From a checkpoint of a small mixture-of-experts model trained on Wikipedia.
Size: 14 layers, vocabulary 5123.
Experts: 16 experts in each of 14 layers, a softmax router.
Training: a variant of Muon for the experts, 5191 steps.
Below are experts of layer 11 (counted from 0) of a mixture-of-experts language model. Rows are named router (the router's row for the expert), gate (a neuron's input weights, with its number), up (a neuron's input weights, with its number) and show model dimensions 0-255. Each number is 128 + 24 x the weight over its row's rms, rounded and kept within 0 to 255.
Before each expert's rows: "mostly gets" lists some tokens that are sent to it at least half of the time; "gets" lists some tokens that make up at least twice as much of what it gets as of all text. This comes from a sample of Wikipedia text that the model never trained on. Tokens count by the router's weight.

# expert 15
mostly gets: " FW", " Title", "|---|---|---|---", " MF", " Votes", " DF"
gets: " ", " 0", " the", " —", " 1", " a"
router [133 110 127 143 126 129  99 143  99 120  97 161 104 141 130 149 159 131 162 127 113 123 139 140 121 110 153  86 140 157  92 165 134 103 131 102 108  96 110  97 109 114 115 102 143  91  98  87  95 143  98 106 109 105 168  90 137 140 153 103 145 129 114 169  88 107 120 101 134 100 119 118 122 180 169 120 142 133 154 179 101 105 122  92 140 118 114 107 118 114 126 108 135 107 140 108  82 138 137 146 136 146 108 117 159 154 124 133 136 131 119 140 127 110 109 125 126 128 181 136 102 124  98 148  71  88 105 135 123 106 167 126 124 113 103 132 146 120 146 110 106 176 139 115 179 137 114 156 106 119 102 147  94 168 148 146 119  94 136 139 127 105  93 122 107  73 107 124  98 108 142 117 155 166 161 141 138  95 180 128 125 140 127 140  83 133 136 145 115  98 115  79 131 119 113 113 153 112 118 146 109  95 155 107 147 106  84 107  88 118 120 129 113 137 105 131  96  81 105 148 104 124  77 143 106 137 131 144 185 141  73 172 143 164 110 147 102 130 162  98 151 129 131 126 153 163 112 146 128 106 134 182 170 118 147 124]
gate0 [156 109 127 137 139 109 151 113 114 113 130 142 106 123 146 125 114 123 121 120  93 126 140 119 132  81 133 128 120  95 135 102 146 149 111 105 114 105 118  61 133 113 126 110 113 140 108 160 137 134 156  99 114 137 162 136  95 119 138 164 172 127 137 108  94 102 158 159 136 147 113 182 134 136 133 152 115 162 132 149 138 160 157  94 106 140 101 121  92 118 122  88 111 151  85 139 143 177 168 141 166 122 113  72 102 151 118 112 128 134 119 148 116 122 115 143 106 120  80 158  74 136 139 146 102 113  99 115  76 107 114 152 182 133 117 138 122 115 144 113 116 157 188 128 157 127  97 128 141 123 115 162  89 167 121  85 139 106 103 135  82 132  99 126 159 119 126 116 131 142  97 149 113 165 110 169  81 124 109 135 149 136 141 111 108 134 169 134 159 124 177 116 124  90 106 120 166 149 115 145 126 154 101 155 147 134 145 121 170  58 135 157  83 104 165 130 102 125 159 114 129 110 105 131 101 115  99 133 102  97 168 133 187 133 112 133 129 135 146 123 156 112 156 112 132 178 141 137 110 123 152 144 100 118 132 100]
up0 [160 131 154 118 140 120 128 158 168 120 119  88 125 133 122 108 128 168 111  94 144 107 137 138 121  89 144 141 168 155 137 124 151 134 197 130 175 143 133 162 216 148 129  83 154 123 149 107 150 158 134 126  91 176  94 107 145 116 119 132 133  88 130 122 115 115 154 161 144 144 122 134 140 178 139 106 139 125 151 117 133  95 126 119 135 134 154 152 110 165 134 126 121 109 129 105 134 157 121 148 130 127 116 139 122 142 117 152 126  81  96  72 130 104 152 146 114 143 106 152 130 138 142 163 116 131 135 104 119 111 144 119 104 126 125 128 139 114 101  88 120 117 140 111 115 125 125 127  78  81 126 130 107 163 169  97  87 106 183 139 101 185 119 126 142 152 190 191 153 131 117 145 116  85 110 133 107 122 106 130 119 118 119 144 131 103 111 138  70  96 134 128 120  91 154 117  94  93 143 128 157  88 122 126 129 132  73 143 123 128 148 110 103 102 118 144 124 145 148  93 143 119 161 142  98 171 119 132 156 110  92 126 163 152  81 126 151 120 170 151 101 143 145 116 125 122 169 130 102 119 124 146 160 110 112 140]

# expert 3
mostly gets: " bus", " manufact", "bers", " art", " process", " events"
gets: "s", " m", "es", "ers", "as", "at"
router [123 127 145 113 145 125  95 142 149  95 136 148 101 150 139  93 157 107  93 115 156 143 126  93 148 173  99 133 107 166 126 112  95 179 158 134 118 168 114 128 129 116 154 131 111  67 153 124 144 157 161 127 125 117 108 132 126 154 100  97 139 123 129 126 145 149 134 134  84 148 135 116 160 150 151 129 139 132 124 148 143 139 114 100 108 124 167 126 158  99 141 140 125 146 101 106 174 144 113  76 104 146 160 161 133 121  99 139 131 154 144 101 127 151  87 120 100 176  87 137 134 115 151 136 140 149 127 123  72 151 106 136 135 143 132 133 140 113 123 108 167 127 149 144 147  97 135 106 154 154 117  85 173 139 195 111 123 121 103 104 133 154 110 146 164  96 148 155 108 144 104 158  97 131 165 101 149 126  88 113 133 119 149 150 126 139 153 115 125 181 165 123 130  93 109 105 132 148 126  98 123  87 104 114  93  87 143 161 109 142 103 147 181  99 128 160 123 162 158 133 135 187 119 145 137 105 150 149 162 123 140 150 115 146 103 148 161 180 123 117  92 147 162 110 109 145 129 160 130 128 137 146 126 121  90 188]
gate0 [132 158 133 160 132 128 134 109 132 129 142 126 122 142 158  98 129 104  92  85 128 136 158  84 131 160 161 112 135 110 128  91  96 107  74 117 148 156 105 159  95 156 146 109 168 101 158 144 117 134 110 128 111 174 135 117 113 123 121  92 122  80 103 100 143 117 126  67 116  76 125 103 118 144  87 157 161  96 126 124 125 153 102  98 128 122 107 108 120 144  97 129  84 113 153 184 149 131 148 160 116 159  96 130 123 158 108  87 142  69 152 158 121 129 170 104 133 150  95 138 101 178 136 121 140 125 100 105 104 143 171  81 149 131 118 120 122 104 165 129 177  85 172  89 141 128 139  78 130 117 107 117 141 148 120  97 139 102  95 140 122 137 157 103 136 109 138 103 120 127 106 141 128 142 141  96 140 117 147 131 136 168 125 132 119 136 126  92 144 100  89 140 141 121 127 143 106 127 164 115 151 133 133 114 148  97 118 138 141 122 125 125 122 129 162 101 128 155 117 120  98 104 143 144 152 169 147 131 172 105  98 155 146 130 130 152 100  96 123 140 100 125  78 114 127 130 140 143  64  91  88 124 114 115 174 115]
up0 [117 141 127 148 158 118 125 134 135 145 120 176  87 116 172 116 112 148 130 152 145  87 129 108 156 134 122 125 127 111 137 127 125 140  90 142 147 153 128 147 164 136 109 137 177 113 115  84 106 166 137 102 104 181 144 147 123 127 144 146 165  77 125 121 157  88 151 131 125 135 116 106 140 114 130 166 124 109 149  99 113 180 110  76 166 145  70 118 144 123 141 136  80 135 166 136 131 102 157 125 140 118 106 124 138 137 102 125 117 130 130 125  97 100 156 104  99 129 105 139 122 126 126  87 141  92  94 112 138 135 156  97 133 139 147  92 160 194 117 107 132 115 132 120 133 150 129 116 194 115  93 148 133  87 153 139  78 113  94 159 152 108 161 142 163 159 153 108  83 154  96 108 117 141 143  92 107 121 106 107 111 117 123 128 116 129 143 120 143 106 106 159 140 119  87 147 151 147 111 125  89  65  95 136 139 106 132 147 148 122 104  97 101 103 152 122 117 117 157  92 128 143 138 132 156 139 142 142 195 104  83 109 109  87 117 163 144 141  97 107 111 113  94 128  99 146 148 110 163 125 106 152 144 127 137 107]

# expert 14
mostly gets: " that", " where", " which", " who", " This", "Personal"
gets: " that", ",", " and", " The", " which", " He"
router [120 138 175 102 154 118  96 169 164 139 122 155 123 125 134 119 155  97 121 143 121  83 139 173 107 120 137 138 111 113 112 115 123 114 148 117 142 113 134 108 160 129 114 153 133  96 152 120 124 134 118 141 174 144 114 116 118 112 136  85 108 130 139 142 135 135  80 121 120 136 132 141 150 131 157 116 111 141 134 149 102  82 110  78  83 148 132  90 117 115  97 134 117 153 129 137 148 155 103 155 107 169  95 154  97 116 111 121 157 122 119 142 133 122 115  83 134  96 136 166  97 164  76 136 168 123 161 136 107 121 120 127 117 161 109  86  75 137 107 103  88 179 144  95 153 136 112  78 127  93 127 162  85 146 157  92 148 108 119 122  83  80 117  83 142 156 122 152 160 153 129 109  83 154 118 136 145 118 161  90 130 146 168 165 111 140 132 148 152 131 147 113 133 109 123 105 132  98 104 158 127 186 143  94 115 112 118 167 135 115  94 143 103 124 131 105 129 107 132 180 131 183 140 128 138 108 129 132 127 146  98 124 101 120 131 124 128  73  95 122 106 132 122 119 174 149 126 150  96 133 157 145  70 143 145 137]
gate0 [ 80 115 123 155 145 125 149 122 166 128 116 143 129 137 149 124 119 139  87 127  97 130 122 108  75 129  96 157 132 175 103 151 163 147 152 127 124 150  77 145 151 110 110 171 138 102 125 107 183 186 152 143 136 116 119 151 128 121 122 147 124 123 121 174 101 137  93 145 104 161 144 117 101 161 169 126 127 133 105 145 138 123  92 125 138  99 116 129 127 115 160 143 113 163 157  85 128 154 131 126 130 119 166 121 130 129 113 115 108  99 139 157 121 144  81 131  79 122 120 154 113  99  76 143 122 149 130 137 102 149 132 152 116 132 103 103 138  97 189 118 155 136 178 144 156 102  92 107 182 153  77 106 120 123 105 115 113 112 116  80 134 138 140 123 157 114 112  99  63 113 122  96 111 136 160 125 147 120 108 111 149 147 128 114 191  87 174  71 138 123  94  73 100 143 120 123 173 149 136 137 115 117 129 139 150 145 105 119  97 121 147 102 135 102 155 129  94 151 138 136 106 123 121 117 148 109 147 135 139 150 134 144 118 103 102  85 111 152 132 126 114 122 157 116 129 165 112  98 104 100 148 172 135 141 140 131]
up0 [ 96 112  93 122 139 145 109 139 144 127 132 150  95 118 137 130 119 124 104 116 167 149 190 104 125 114 114 123 118 142  86 138 136 136 115 115 161 136 116 102 124 104 132 134 149 108 155 102 121 127 125 141 162 106 114 146  96 149  83 111 101 157 111 155 123 149 125 119  90 117 157  98  96  90 141  96 127 140  99 101  90 125 143 163 129 102 129 126 139 131 114 106 128 173 130 129 212 151 111  74 121 122 103  98 126 164 136  94 148  91 121 169 112 103 142 121 140 125 132 121 108 119 177 100 143 179  88 106 125 130 103 147 136 125 152 130 139 159 148 142 107 133 140 153 130 131 134 107 127 145 104 168 189  86 140 113 159 138 158 100 169 135 158 103 128 134 162 113 186 152 174 125 121 128 104 130 103 158 103 124  83 105 127 142 187 104 125 123 131 138 120 155 134 143 118 133 142 135 131 117 118  99 126 167 147 152 155  79 136 151  90 113 138 133  96 149 142  75 103  98 121 141 147 123 151 129 145 159 104 127 136 124 109  82 110 142 124 127 148 173  92 130 129  99 124 135 110  73 136  78 156 135 143 134 101  81]

# expert 2
mostly gets: " politician", " footballer", " Championships", " ===", " =", "',"
gets: ")", " =", " –", "19", "18", "6"
router [ 96 110 153 105 134 115 111 131  98 129 141  84 153 163 128 144 112 106  96 115 116 139 133 124 109 110 150  92 146 130 107 116  96 140 153 111 123 116 128 121 115  91 126 137 142 134 127 102 166 125 104 128 117 144 140  87 113 118 128 127 113 192 122 101 114 152 156 121 111 138 133 144 140 123 112  98  91 106 125 131 142 138 147 177 180 186 140 172 118 181 140 138 101 134 163 127 101 127 135 134 156 126 151 138 138 105 131 128 116 141 155 129 126 145 130 175  93 137 145 113 148 150  86 163 138 157 127 154 107 148 140 107  86 107  91 111 147 151 120  93  92 115 140 127 125 105 133 178 136 149 148  95 120 140  80 113 109  99 146 141 102 107 108 156 101 153 140  82 112 104 107 151 178 154 145 132 107 146 118 148 115 113  88 162 128 181 134  71 132 176  96 137 128 129 128  93 102 115 141 144 136 135 132  92 154 140 104 133 109 139  90 164 129 166 150 110 130 160 144 127 135 113  97 148 121 121 155 102  94  80  96 103  80  91 159  91  88 135 155  85 144 147 118 136 105 101 160 135 155 137 183 116 133 111 169 117]
gate0 [146 175 132 125 141 154 104  94 114 178 118 116 126 145 111 115 149 115 138 127 179 116 127 112 109  89 111 137 106 163 140 175 159 128 144 100  97 147 147 107 164 141 117 149 150 142 144 111 144  97 108 121 151 157 105  83 117 124  82 134 138 153 112 111 126 121 177 167 143 116 138 165 113 123 147 116 107 142 152 104 131 122 149 119 190 110 175 106 130 132 147 146 128  97 124 150 154 124 129 149 123 154 135 115 154 134 174 121  97 125 125 108 130  96 149  94 154 142 136 149 110 101 142 154 164 120 127 128 148 146 140  93 148 154 122 141 152 147 158 165 112 143 135 180 144 190 136 154 110  97 149 106 164 105 152 146  84 126 111 128  95 123 162 165 133  74 116 139 135 113  98 114  98 124  91 124 128 127 126 109 140  84 108 109  82  58 142 112  86  89 136 167 113 116 119 138 146 105 123 125 150  92  91  87 120 122 102 116 119 130 115 139 107 158 120  83 127 163 126 127 156 150 152 128 100 130 138  83 136 145 143  96 148 137 139 146 118 146 152 174 121 103 129 181 167 153 151 138 117 129 139 139 138  88 156 158]
up0 [147  74 144 159 123 142 133  65 149 155 114 161 140 107 101 116 148 153 131 109 137 122  99 122 148 145  81 135 172 128 131 103 141  73  97 103 111 146 104 116 142  98 149 141 111 143  88 108 139  65 167 104 152 127 158 133 146 145 111 170 143 118 117 151 129 112 108 115 153 158 161 172  78  69 115 103 142  87  97  75  91 141 123 128 137 121 159 106 145 157  97 121 136 159 148 118 140 110 138 147 124 145 118 139 145 169 101  83 135  94 153 133 117  83 116 129 143 121 181 138 145 135 134 144 176 112 129 124 168 104 144 173 134 115 150 147 115 153 116 166 137 141 143 171  97 124 128 146 100 162 120 115 151 113 132 151 124 110 121 107 137 127 110 164 155 119 138 110 123 110 184 103 131 147 151  86 147 108 111 149  79 100 109 150 102 124 133 113 103 164 140 152 124 164 133 100 144 137 103 104 129 138 102 124  99 146 121 109 138 112 160 172 124 144 107 103 145 120 130 116 111 147 105 119 114 154 127 129 129 115 125 117 119 146 129 122 151 112 113 136 110  72 116 105 127  90 142  93  97 108  87 139  92 155 146 163]

# expert 12
mostly gets: " used", " known", " said", " held", "ected", " served"
gets: "ed", "ing", "ated", " used", " out", "ted"
router [135 169 142 119  75 160 111 131 134 121 116 101 180 121 134 137 162 102 136 148 129 120 172 149 145 147 138 140 129 189  94 103 170 138 146 149 120 129 142 105 139 131 112 135 133 120 140 143 151 162 117 126 127 122 140 121 142 112 114 154 124 140  97 120  89 172 138 138 109  93 141  83 172 118 121 107 119  74  97  92 119 146 132 167 128 110 131 117 157 156 142 102 101 140 133 135 152 121 130 164 111 131 136 126 133 150  91 158 116 118 153 146 122  79 113 101 129 130 184 111 127 102 116 142 145 152 117 139 113 115 155 116  94 139 155  98 160 170 156 181 137  94 134 129  94 150 127 133 122  78 126  88 123 152 134 117  96 121 121 110 146 142 125 136  99 135 136  97 130 127  99 132 118 123 149  83 146 155 140 127 115 114 161 123 137  90 171 116 140 178 186 154 103  90 133 113 139  94 131  86 124 152 166 138 134 141 107 150 138 132 121 159 136  96 103 140 162 162 145 112 126 140  64 108 166  70 155 131 101 100 120 156 158 153 143 135 118 162  84 158 126 122 145 119 109 144 129 207 156 131 109 114 153 123 130 105]
gate0 [138 166 119 137 151 103  89 116 175 100  96 128 109 139 148 113 148 201 122 123 136 153  98 154 134  96 154 101 156 132 114 136 121 157 135  78  81 117 122 135 158 141 131 165 123 138 154  54 147 131 125 165 112 103 125  87 113 114 116 115 105 123 127 110 152 114 153 114 118 124 100  94 147 144 185 119 128 129 147 136 136 100 147 160 117 119 127 143 148 126  96 143 151 117 156 104 163 155 119 125 127 143 127 142 143  80 145 157 140 157 116  77 124 126 110 139 112 111 204 109 145  90 132 136 165 162  98 156 117 101 100 107  97 136 104  87  48 126 168 128 146 110 102 155 103 146 125  98 113 134  98 141 102 111  74 126 140 150 123 148  90 112 121 104 149 125 134 141 101 141 103 122 110 113 119 137  78 138 145 142 134 160 114 108 153  99 115 112 147 121 152  99 152 111  88  89 117 124 106 111 108 158 127 133 137 145 109 126  93 112 119  97 145 159 121 114 130 130 130 166 124 184 136 170 153 114 116 135 103  58 146 125 129 120 117 149 130 147 124 130 102 145 146 103 152 134 121 169 133 144 108 138 132 119 114 140]
up0 [142 163 163  97 143 137 100 134 168 116 115 152 139 113 107 113 132 114 115 128 118 149 179 108 107 176 166 125 158 152 123 168 133  83 150 125 107 138 148  75 123 112 149 142 132 187 147 110 127 164 155 128 162 139 110 121 150 134 151 145 128 124 129 161 155 120 155 140 107 132 140  98 126 143 136  97 123  90 171 150 127  55 117 158 166 136  96  81 103 125 137 125 145 141 133 124 100 107 173  98 114 104 124  89 142 133 137 135 143 103 177 136 114 107 119 116 123 105 111 112  77 136 106 121 189 157 136 146  86 144 131  95 119 137 133 117  89 128 141 121 114 150 120 118 120 142 147  92 107 138 121 156 122 115  89 155 122 148 118 108 133 121 178 127 120 132 110 119 119 104 133 148  95 113 130 141 120 174  81 159 161 107  98 142 149 145 164 195 116 142 112  99 140 161 104 139 129 164 145 123 156 173 137 154 107 141 147 132 145 150 118 118 121 140 146 135 113 129 108 157 100 122 148 117  93 103  89 155 101 125 104 117 159 146 163  98 120 170 160 160 122 101 122 122 122 133 129 125 136 206 109 111 117 104 171 131]

# expert 9
mostly gets: " co", " ad", " inter", "idae", " Born", " Co"
gets: "\n", "\n ", " co", " ad", "us", " inter"
router [168  70  94 107 136 142 162 112 116 128  82  88 121 105 124 118 139 125 133 120 132 126 116 149 138 119 125 155 122  83 174 105 138 120 167 116 117 138 145 142 122 124 175 105 125 113 160 102 106 137 125  73 148 100 141 158 129 106 134 150 156 172 144 136 125  96 157 122 137 133 108 124 114 105 100 111 128 128 111 135 116 156 170 144  96 121 103 103 102  94  90 130 193 113 126 146 123 124 113 169 109 103 142 133  77  89 146 127 113  80 130 153 103 129 147 115 151 110  96 103 111 157 140 143 102 129 111 147 149 163  93  95 150 119 154 161 120 152 101 139  85 129 151 138 141 118 116 139 152 164 119 135  96 111 100 142 178 120 133 164 159 160 168 105 158 128 105  79 147 101 131 131 106 106 115  77 121 123  61 123 116 108 105 146 117 122  98 146 149 129 101  97 140 127 116  98 144 134 129 166 113 108 168 107  90 157 144 125 129 109 100  93 146 152 142 122 140 141 149 134 151 147 106 118  99 114 110 106 114 131 186 145 104 139 116 144 134 129  98 116 121 171 117 113 104  99 106  96  93  55 136 132 139 113 123 103]
gate0 [126 109  68 106 125 120 120 115 110 134 106 129 133 122  88 123 153 114 106 147 120 133  94 112  87 127 181 118 153 150 132 125 140 129 160 155 120 119 142 150 145 123 184 135 178 110 127 127 131 105 113  88 136 158 112 150 115 114 137 141  89 114 123 137 125 176 142  93 115 150  87 108 161 131 118 160 137 135  93 122  99  95 136  93 140 109 177 141 129 124 124 101  91 101 128 111 122  93 163 131 129 137 103  84 154 178 108 108 102 125  88 119 111  71 154  76 107 129 117 123 139 162 110 133 127  90 148  99 151 108 122 100 115 132 162 128  95 143 123 150 125  92  54 136 119 163 101 154 163 139  77 135 131 110 173 127 109 101 110 106 168 179 129  88 144 117 145 108 127 133 119 119 110 134 108 119 172 132 140 174 102 160 139 150 118 116 117 151 152 134 116 119 133 144 167 116 168 103 159 160  99  96 123 104 133  94 130 151  98 141 125 120 140 140 113 122 114 120 113 144 169 131  99 130 103 133 153 117  65 140 121 143 144 147 152 149 117 104  89 151 131 148 133 157 123 150 109 193 142 116 112 135 148 122 103 147]
up0 [135 134 178 109 115 130 118 163 112 128 165 118 138 171 158  81 170 141 156 108  92 169 119 141  84  92 174 123 131 141  96 144 140 112 158 159 158 149 132 143 111  90 136 149 183 147  99 156 115 101  79 156 154 112 124  77 155 136 101 144  90 125 166 116 119 125 155 104 106 105 124 150 111 129 110 111 120 123 135 128 125 139 117 148 145 159 150 157 193 115  87  76 128 165 114 141 118 108 164 123 105 101 119 137 110 119 133 114 112 138  93 107 171 162 117 141 125 178 160 126 132 119 116 117 125 111 119 121 153 137 126 123 109 140  97 117 129 129 110  87 152 139 125  93 100 119 134 131  94 158 110 110 118 113 128 134 172  92 110 174 145 116 121 154 123 120 142 172 151 117  90 149  93 128 106  86 152 118 139 148 111 147 140 120 145  92 130 109 140 111 127  94 141 144 126 126 142  87 137 147 135 149 126 124 114 109 104 111 126 163 154 125 133 160 166 119 129 103  74 105 150 132  56 134 123  85 128 116 117 143  83 110  98 122  87 128 105 116 112 151 138 138 131  87  90 102  94  96 138 137  96  96 113 149 154 126]

# expert 11
mostly gets: " under", " near", " by", "—", " Under", "-"
gets: "-", " by", ".", ":", "–", " under"
router [163 140 114 138  98 117 166 121 130  83 123 136 144  96 132  83  94 107 115 119 138 122 106  86 123 110 106 120 110  92 111 135 117 168 108 121 156 123  97 167 120 174 153 102 123 151 139 172 159 124 115 139 119  95  98  88 135 148 124 150 153 142  83 163 137 115 162 156 168  93 130 108 104  87 124 127 130 164 157 103 153 167 150 161 156 130 122 130  69 124 138  89 138 160 100 153 142 147 134  61 181 156  99 137 113 122 120 123  97 114 160  89 121 123 166 140 126 103 128 110 161 103 116 138 146 139 123 111 131 131 141 144 104 106 142 119 116  93 161 156 151  81 111 139 112 141 156 157 135 101  80 103 118 105 152 150 142 167 102 102 142 103  88 138 155  73 122 158 123 118 160 111 136 116 117 141 170 158 136 134 115 140 133 133  89 123 104 147 106  92 125 168 127 136 167 128 102  97 127 105 124 141 141 167 130 111 115 100 123 130  98 142 115 129  93 120 139 153 141 103 114 113 122 107 164 172 129 129 110 167 161  95 141 143 139 131 105 138 166 114 121 134 125 175 137  95 116  95 113 123 151 125 105 171  92 140]
gate0 [130 166 142 137 156 124 124 133 130 100 117 114 122 123 118 155 106 171 117  55 104 115 132  63 123  93 112 158 110 125 127 143 109  91 162 117 123 109 148 142  88 162  86 152 113  83 157 153 104  78  90 135 204 170 139 146 117 115 103 126 121 118 113  79  79  68 144 128 108 153 109 109 110 155 137 140 105 110 127 137 126 142 116 157 103 129 150 152  86  92 122 135 141 119  99 125 116 104 132 149  97 106 121 139 102 119 115 115 113 116 133 127 115 102  95 149 146 134 128 119 107 135 152  98 111  88 100 152 122 133 131 107 118  85 140 142 105 113 134 137 114 131 123 119 133 151 110 110 156 113 113 125 122 108  86 132 134  98 146  97 132 171 137 115 138 137 105 193 132 150 159 117 164 129 118 137 148  90 132 142 130 150 139 103 130 160 154 137 143 102 136 131  99 144 129 100 109 123 127 128 104 106 183 174 141 136 113 121 178  99 136 119  79 139 131 161 137 138 151 130  98  87 109 119 158 147 143 140 113 150 163 160 140 134 134 101 115 119 197 101 113 146 129 109 153 101 104 109 122 109  64 155 112 158 141 157]
up0 [112 145 156 150  99 119 112 107 142 102 102 126 121 138 124 124 129 188 109 103 128 127 124 130  97 171 154  65 104  78 122 123 133  96 139 141  80 147  69 114 111  95 144 137 123 144 161 109 157 129  89 107 148 166 140 128 149 135 124 160  72 141  99 134 149  41 151 141 145 114 126 117 118  97 104  86 170  98 112 140 112 101 129  74 113 137 119 127  76 106 134 151 118 144 114 142  97 113 105 110 138 142 135 162 127 131 120 117 158  93 159 134 118 158 126 143 127 124 144  98 156 161 131 128 121 141  97 172 116 142 114 138 151 108 114 113 141 117 113 125 106 142  78 105 135 156 173 114 151 106 162  86 118 136 114  88 146 160 114 115  87 123 160 160 151 174 124 117 134 117 144 100 145 132 107 141 154 103 106 102 119 107 165 108 102 135 121  96 171  92  94 140 157 119 147 113 110 175 114 128 123 103 114 163 130 127 150 126 136 119 146 166  93 135 140 156 128 108 102 162 138 100 112 129 136  89 118 123  98 146 142 124 102 141 132 115 179 144 153 120 116 129 160 141 128 135 144 112  92 106  98 147 120  77 151 114]

# expert 7
mostly gets: " would", " was", " will", " can", " being", " became"
gets: " to", " was", " is", " were", " be", " are"
router [148 146  98  97 131 162 160 131  87 135 134 117 148 133  89 149  89 105 135  95 155 127 155 105 124 150 139 119 119 111 162 119 103 152 115 146 138 163 145 159 155 137 126  70 127 158 129 116 142 155 106 141 169 118 102 134 140 113 108 152 129 122  89 172 114 110 104 166 149 147 128  86 160  90  83 128 122 150 151 120 108 133 116 134 177 116 103 120 155 115 120 107 150 143 113 132 161 120 122  83 142 154  89 130 142  72 110 116 117 170 140 110 123 110 137 130 142 109 110 104 138 130 108  92 127 112 132 137 145 138 113 150 142 114 103 118 112 102 123 161 134 138 138 111 106  76 154 148 150 115 167 115 117 149 105 172 181 172 120 155 158 111  99 156  71 120  91  90 126 131  82 143 118  95 134 118 160 143 181 129 101  98 149  91 105 107 122 123 142 139 124 135 105 122 150 118 114  83 128 106  73 104 148 173 131 132 119 157 103 146 123 116 172 139  76 120 146 137 130  78 107 115 118 113 135 152 144  99 105 160  82 111 114 162 139 139  99 169 133 107 121 152 143 141 138 105 171 133 116 127 160 152 116 140 156 165]
gate0 [149 151 105  79 137 107 111 106 170 128 138 125 155 154 122 156 153 144 175 130 162 190 118 113 118 134 110 122 106 104 139 116 119 153 166 124 143 121 137 155 151 130 167 141 120 117 135 169 134  91 144 135 145 111 102 147 130  97  94 101 117 129 142 136 117 118 144  92 208 155 166 156 135 100 122 107 128 101 103  95 141  99 123 108 132  94 125  88 187  90 155 133 126 131 127 126 171 151 134 119 113 135  97  88 134  82 127 125 115 147 133 145 155 104 148 117  85 136  95 157 154 125 118 105 112 156 126  96 105 129 150 135 109 125 160 149 131  58 160 102 158 140 147 106 125 170 160 156 113 156 100 129 128 115 118 132 180 113 105 135 155 130 127 104 150  96 111 111 102 116 121 140 118 134 150 109 110 131  89 113 169 161 152 138 172  78 160 124 136 156 120 128 156 150 136  93 143 126 152 155  98 137 114 152 126 140 145 132 159 117 135  94  99 131 120 135  98 105  97 109 210 102 100 131 117 136 111 113  93 140 145 148 121 166 134 128 111 123 123 140 146 147 126  88 149 148 122 151 134 167 123 102 145 105  85 106]
up0 [196 132 153 131 123 115 109 117 145  97 168 116  86 126 126 123 143 155 118  89  86 118 183 133 143 108 152 186 123 170 170 167 109  98 112 152  90 139 165 128 150  95 101 152 113 142 141 107 111 142  97  98 128 121 138 180 132 142 111 157 143 135 132 119 106 131 116 137  71  81 114 108 106 179 124 133 161 148 131  94  84 120 123  84 115 181 135 143 153 164  83 153 110 158 146  82 168 153  98 121 121 131 108  97 118 122 118 124  92 100 103 130 137 138  86 128 143  84 132 157 139 153 151 148 114 136  99 116 128 168 142 124 129 117 138 131 115 156 163 132 127 123 118 128 174 111 125  87 152 136  71 157 141 142 117 151 145 140 129 138 131 106 118 142 110 143 123 126 119 162 121 128 133 155  91 150 127 136 151 145  99  98 101 130 124 133 101 130 116  98 133 138 129 134 103 125 126 135 119 136 143 115 163  89 136 120  86 151 111 134 110 103 138 179 143 152 147 130 120 168  96 130 130 124 100 118 170 108 146 115 116 112 125 105 106  82 100 136 129  97 115 160 110 125 104 136 153 114 150  58  95 168 139 150 121 142]